python train.py --d_shared_expert=0 --router_score="softmax" --balance_loss=0.00589 --groups_per_token=3 --grad_clip=1.0 --batch_tokens=65536 --seq_len=512
Below are experts of layer 2 (counted from 0) of a mixture-of-experts language model. Rows are named router (the router's row for the expert), down (a neuron's output weights, with its number) and show model dimensions 0-159. Each number is 128 + 32 x the weight over its row's rms, rounded and kept within 0 to 255.
Before each expert's rows: "raises" lists some tokens whose logits its average output raises strongly, later layers aside. This comes from a sample of Wikipedia text that the model never trained on.

# expert 103
raises: "and ", "in ", "B", "c", "K", "("
router [128 145 157  98 166 150  61 142 133 138 153 111 126 156  70 159 137 164 162 105  98 173  90 138 100 123 112 189  94 105 144  99  67 127 152 127 154 198 110 127 137 135 106 177 192  76 158 126 115 167 114 117 137 146 111 115 126 157 139  85 137 102 165 119 179 123 102  66 132 104 124 209  73 103  90 142  72 187 148 111  72 141 123 188 103  84 131  93 124 127 149  83  78  94  84 112 221  99 151 114 127 151 164 126 153 134 119 151 141 136  92  88 125 113 139 143  94 122 157 170 119 100 153 111 150  74 151 165 141 124 117 158 118  89 113 122 139 161  66 127  87 112  96  47 145 172 140 163 170 156 148  98 129 155  99 134 158  72 123 116]
down0 [154 122  68 139 129 130 128 122  86 130 135 137 159 143 120 100 159 189  90 151  93 106 178 176  92 136 144 160 122  87 125 106 153 140 125 136 120 100 160 176 155  78 110 126 161 175  92 150 113 122 126 100 158 123 155  63 147 113 120 177 110 149  90 174  74 130 112 123 158 143 119 153  93 169 137  99  89 125 101  51 141 121 127 141 155 133 154 114  94 138 100 133 142 179  79 125 144 121 122 153 197 163 121  94 156 143 134 226  86 110 105 134 201 111 115  82 144 130 113 132 121  60  96 138 146  82 109 142 152 122 143 145 115 133 171  35 168 106 132  79 131 136 142 202 168 109  97  99 135 112 119  15 136 159 138  95 137  90 172 125]

# expert 97
raises: "and ", "(", "| ", "or ", "in ", "- "
router [142 136  59  99 148 136  64 120 185 160 135  78 100 132 126  86 104 104 123 144 132 103 114 117 143  73 131 147  82 169  79 165 125 130 163 145 123 102  80 190 133 111 154 166 193  60 152 128 137 181 170 123 140 124 120 152 141 146 158 161 145 128 152 160 150 145 104 112 155 119 127 196  86 139  72 125 135 158 168 138 142 145 133  93 132 119 113 163 184 160 163 110  88 141  65 101 183 108 110 135 183 100 116 114 168 165  86  51 132 124 121 110 122 125 130 125 151 110 112 152 121  86 177 169 131 112 152 134 194  65 204 113 138  79 123 104 172 116 163 163 155 135  99 100 112 119 142 171  64 123 177 111 163 118  83 173 141  90 101 168]
down4 [128 165 160 136 111 139 119 144 203 125 153 143  67 147 210 152  78 153 131  86 126 132 125 156 145 127 148 137  91 126 160  84 158 180  82 174  78 142 193 139  92 150 108  32 114 138  76 137  97 188 159 104 165 142 134 138 164 103 119 178 155  93 151 176 104 123 176 122 159 101 146 105 122 153 166 121  99 145 145 124 163 154 129 142 151 119 123  51 139 151 151 138 165  74 127 118  83 137 117 104 136 120  69 104 115  94 127 171 123  99 103 142 116 154 144 129  84 130 182 154  88 149 111 122  42  93 128 170 131 125 148 131 105 139 167  90 143  64 119 123 131 119 160  38 104 130 138 110 164 138 120 155 128 101  69 126  96 182 114  85]

# expert 88
raises: "\n", "\n\n", "'"
router [151 160 139 155 139 123 117  53 129 135 112 130 115 123 128 124 111 143 116 123 114 123  58 145  52 154 173 116 202  76 110 144 174 142 143 144 139 110 139 130 190  56  61 128 124 130 138 109 119 131 103 152 144 132 123  57 126 133 133  99 170  28 124  98 180 147 137 132 142 133 182 120 128 132 136 129 140 105 158 146 180 166 142 121 138  59 179 125 138 151 123 109 116  51 122 137 109 110 105 136 146 177  83  88  86 101  96 124 115  89 124 106 129 116 133 114  99 144 142 139 147 133 174 140 111 133 122 201 142 159 164  88  56  82 159 151 171  97  88 136 125  74  80 129 184 147 116 110 145 134  99  80  64 107 145 137  37 134 126 127]
down4 [135 158 122 155  93 140 131 115 162 115 116  76 141  95 195 136 116 171 126  79 147 126 123 180 139 137 193 134 144 122 116 197 149 108 131  80 139 138 178 163 161 119 142  66  98 103  87 162 138 136 141 162  98 161 157  95 156  81  86 162 145  32 121 145 122 110 143 124 174 140  69 110  89 101 166 123 130 146 163 168 157 133  93  92  97 188  73 109 138  78 128 142 137  47  55 147 105 113 154 116 169 150 120 103 124  90 115 107 110 107 108 126  90 140 164 140 107 132 156 139 116  63 158 157 164 115 159 131 154  85 132 202  74 138 167 140 167 130 152  53 138 140 110 126 152  69  89 119 151 134 158 153 122  95 127 183 103 162 112 132]

# expert 31
raises: "and ", "| ", "("
router [146  90 109  95 122  96 142 109 120 135  72 134  62 174 143  99 128 159 123 192  55 125 122 170 153 132  89 137 157 188  91 164 113  89 149 118  85 137  98 164 152  98 154 163 185 154  95  98 137 132 116 111 175  96 153 162 114 139 120 114 162  90 153 135 117  92  36 156 141  99 109 134 136 140 117 152 123  96 115  92 202 172 161 113 161 125  84 172 120 126 137 142 135 143 122  99 192 135 146  98 101 100  91 145 109 125 190 135 104  82 109 138 115 130  48  99 158  89 132 195 150  98 145 130  87 128 172 158  94 143 129 124 139 149 151 126 167 145  92  86 125  34 129 129 110 161 156 131 107 101  92  71 173 146 160 115 131 100  94 201]
down4 [121 134  90 192  60 193 148 131 105 174 162 132 148 127  99 124 131  44  98 158 163 122 125 138 142 132 104 105 158 157 122 174 129 119 109 124 143 159 182  88 135  93 180 184  89 118  97 143 147 117 153 130 145 114 139 151  96 167 183 140 165 110  61 110 206 117 129 111  84 124 103 108 118 147 117 156  94 118 150  79  86  56 112  54 154 134 117  87 119 131 138 143 166  81 103 133  89  68  65 118 175 110 140 147 178 165 107  99 100  88 112 108 133  99  95 136 143 141 103 119 109 172 124 128 113 187 155 144 113 130 170  83 115 130 132  95 110 133 143 128 193  90 149 167 128 117 170  62 199 101 141 137 131 120 130 137 137 201 147 162]